Weights of a small mixture-of-experts language model, trained from scratch on English Wikipedia: 64 ReGLU neurons an expert.
Below are experts of layer 3 (counted from 0) of a mixture-of-experts language model. Rows are named router (the router's row for the expert), down (a neuron's output weights, with its number) and show model dimensions 0-159. Each number is 128 + 32 x the weight over its row's rms, rounded and kept within 0 to 255. Numbers have three digits each.
After each expert's rows: a language model's description of what the expert responds to. This comes from a sample of Wikipedia text that the model never trained on.

# expert 28
router:098109138178161169082093113071152137123155133135143124085046115105088165109157133105125101171133152154177095191136098163158074171155120161082143103139048123126162116112146132081145118116166088114161100159117121156191089120186146158125151153149058099089115122183107118096102155151124106106165107159087099119117132108142138093061131113123122141082190106101073101141150149135097151099085171158127136131118080194182168088072165107119136147165106156110177168088109138168133097090156083
down1:147118234142152103059107125170130135111114147084092078144107138137138189142136127055149149137148139095139134119094141189190112164127131126078178108092137157106109149144135132105109138156124152123157158098165081140156164148159123156132130209126153105133118103084137125159153130175152102187134077146067114121090135184113120159056174083100102086131138144147141112145156124127101098117148043102116125133070098129126155100118113078118121187099077127166122139146150070064218122141107116
It responds to: Fragments in odd strings. Short letter pieces inside foreign names, URLs, dialect spellings and UTF-8 byte fragments, such as Microso-ft, Kürrä, cityof-h-orseshoebend.

# expert 39
router:178109124065078119127160148131157136110156120136116154187124170151149122110079148157087133179142081199134150117180167161127095165188064141130120119101126093080173139120159138119148105107150106102083187101096162118144087124104105122085155078142120150196135136111157093089136128060090172124174124150126084139119146092148165085102136080147155093158149133193167145113144169144116111109164118121155148179090114124064120123122144127083143182080191137119126136174067165049127112112089075
down1:107104122131157108128153117124171131152120179138137178140136090140101094176119119144074132137154153184156190073105130080102149134112117072108152103157119093046118145128122136138158117161078144087121083164119159104132112169162183092119118160047145178097075147117145125070130159104160130107114111123123167069192182180110098161159167148075170124124182068112084140080174135154143128161068130189116183104152107206138125143194135133132108096163115153137138122131073153158135126110102144
It responds to: Table numbers, Latin stems. Plain numbers in table cells, such as 10, 12, 17, and Latin-root word pieces such as pt in receptor, ject, ect, ict.

# expert 55
router:152123120104185088140176187132112127063103167074092145183130129095165106096123105097129137167167112094139077125113108134151124156135184119156139136065075126125028165105115138128124071119208147154131142113113115195157147114079117100120153094120099064081148124105150128176131114128084154158119173098137094085091097126087167099139171146131190093115193147101142154117118144179106134145110131094072174102065166076114110133088107108126104106100144142190145104111126157109152092151131075
down0:153075106184142116154081117114066154150097122090069124172152133088141095116146113129120104157199113124174125174159180110169168173090185223171113138120153108135125074137125121117051156135097132136106150117063108128161143119149152114172146144163122166104177120117126101108149137132198141116155124187094147150120120151187150090050120137124103083168132137152198146150148160112129155161066079141151152149167121122147158137170152062149148099173105115128127161182090141108080097137121150
It responds to: Paragraph and heading ends. Sentence periods followed by blank lines, closing == of headings, and line breaks ending list items in bibliographies and lists.

# expert 36
router:142169076107065170133097138146069156149169149192169083130096090151101082158144162178130159064158138137151090112155136153139161094127057083102164125086103116117105145084133116168128182120067108149179177114124129115107164110120146121149094094112088134133134189097145169104137144143146077068148097122105129169130095193188152086125105102116118119173081139156139116090171133126166139078101150183159160156143137166146103105153158150185149124141106126152182177064158127134176141154176164
down0:137106138098190101101102131151139170085141119069126140141104102049117121174128142161156128187134114110096155113087093123115185122156166218085106113168089186116086109108088111140149149175116138159117127087123120169139169119143162167132115089157156170146123190154152130085128105086135129104148133131125071176151151149171077115102085112216146120153155087111091132126145119154095083111104155134142050131136125094131101126124246126160165141073171147177139134120145136110122115063138102
It responds to: Name and taxon endings. Final pieces of surnames, genus names and places, e.g. Copelatus, Epstein, Levinson, family endings -idae, -ensis, plus Township, House.

# expert 16
router:125131133145098145169113170092181145142158120123103126161149110155087134138149181178114161135083123088129170136119081157133102164099113144184124153201110141079106092134133122135174136185151109186137133156100092131150099133094069155076151062183161176093163122144089147092191126173156146121159170141091157157176102139162143072060148144082164139134159119132174098098125129115142094126123145159167159071135081139147114194074166101126104141079155125059093156173168160111188135117103145
down0:089054090122162137097077058061133143144130112091106127144168149128115116089097082088129117165134161142178084132126131107128111097096146135120109176155190059121123110176058166090180109095179152097161096149096115129135171115108109145105094125079151154155160123197097143095150126060124093122137059108157105083183090171120097190121142138131132124143134141089085138142089139060088140154101096108087143118156115175108128145144130134073168132170140157160189120189123117104156150129084131
It responds to: Space before numbers. Bare space tokens before a number in tables, score lists, season navigation and election results, as in "| 25", "includes 295".

# expert 45
router:170164124153082080092100172122119118135048152126129071070147122075137157105152092186137151078148116181150148162111131074156152125119094126142111114138179127135132136164157186125169115146142109131152201134136125127138123126149194082096153115087113173124145140197103144143100130149157065120078116115162200074178084105106134141165103151171189095163159141133114124151127082152144104082074125145126150082123158165140138189122121113191156113099049145105121152134106105107199079133138124
down0:135122161139112183112115111104170087133137106130085060134091145151160123127124084115137107121091104176142141131154154045170080067161138130095117088149122118156153057151160150134164137097105132088097129147121143095108105169187138074097137094136156121141160157115128147170135073094121153148135139165175104113130096153104123107153112059186132209176141126156089103080163096185176125147178113154146165117151122058075191132150118146158121191075128112150191164120110118086163099088147172
It responds to: Table row ends, San. Row-ending pipes and markdown table divider lines, plus San in place names such as San Diego and San Jose.

# expert 4
router:102127081136134085167142163091110075117136156134123108142154134197106143063093145111110144139108085087168106142123164078142109189181083159104158177161126173102218153105149132095125147114111107103083139085159099174141159092135121121165164173179120146144153134147131069122107107098110132146105127107119093068084071084155170113094127091195079155144136144181102112185133119138138157170116167078195100081147091145135116182093146121100109113101162155138134170118094163099119100107156056
down1:161098129136111164077159151112129144053131155116144120052098097177110100165110107142172091130040141141093108121127097181108105124124201132153104138168139155140162110154182099120127089097091133157189142075139177133086131118119112201110169164132132146120182125138056116151134155120135120150190211180150157128116125066106139129138155115166130060106151121181128133100151177147132045143130106143081121110147157094078116163082119101113107146098150120162139104123087163078173130135129106
It responds to: Latinate word-initial pieces. Opening pieces of long Latinate words that continue with a suffix, mostly technical text, such as particip-, commun-, expl-, cont-am-ination.

# expert 10
router:077090087082122167153111103163130175090135166132161128174088117155147102082069120114093137117084125082106163172091108139138123135144165165174121087151123115155144138060135161032068174164094127110142095149158146162133105135093097109137118140092127149048188084171125142148088138104127141166101120100182138118083146150129184169141138141123153065230164173123087140146151119105129105164145164059118150134081155149162160187112079124167138142134124151145147122157173133140135126140115168
down0:174146075052158194179104139075136095090147150124058096149129149165167047116088164124158117154166142136118092169102127126117105165079115074111081135136074119193216141137123157105111147107143165119138152138128129114181126106095123098133177102122065085126122158150102132137111094180162129129134085123141123122056108128136152139126107188147125158113126076158125183147097129096172122174124123129164110136102153168159165140138124169085148106106043139182177121132159112139126175177154151
It responds to: Sentence-final periods. Periods and quote-periods that end sentences or abbreviations before a new sentence, plus some nouns like bank, market, tour.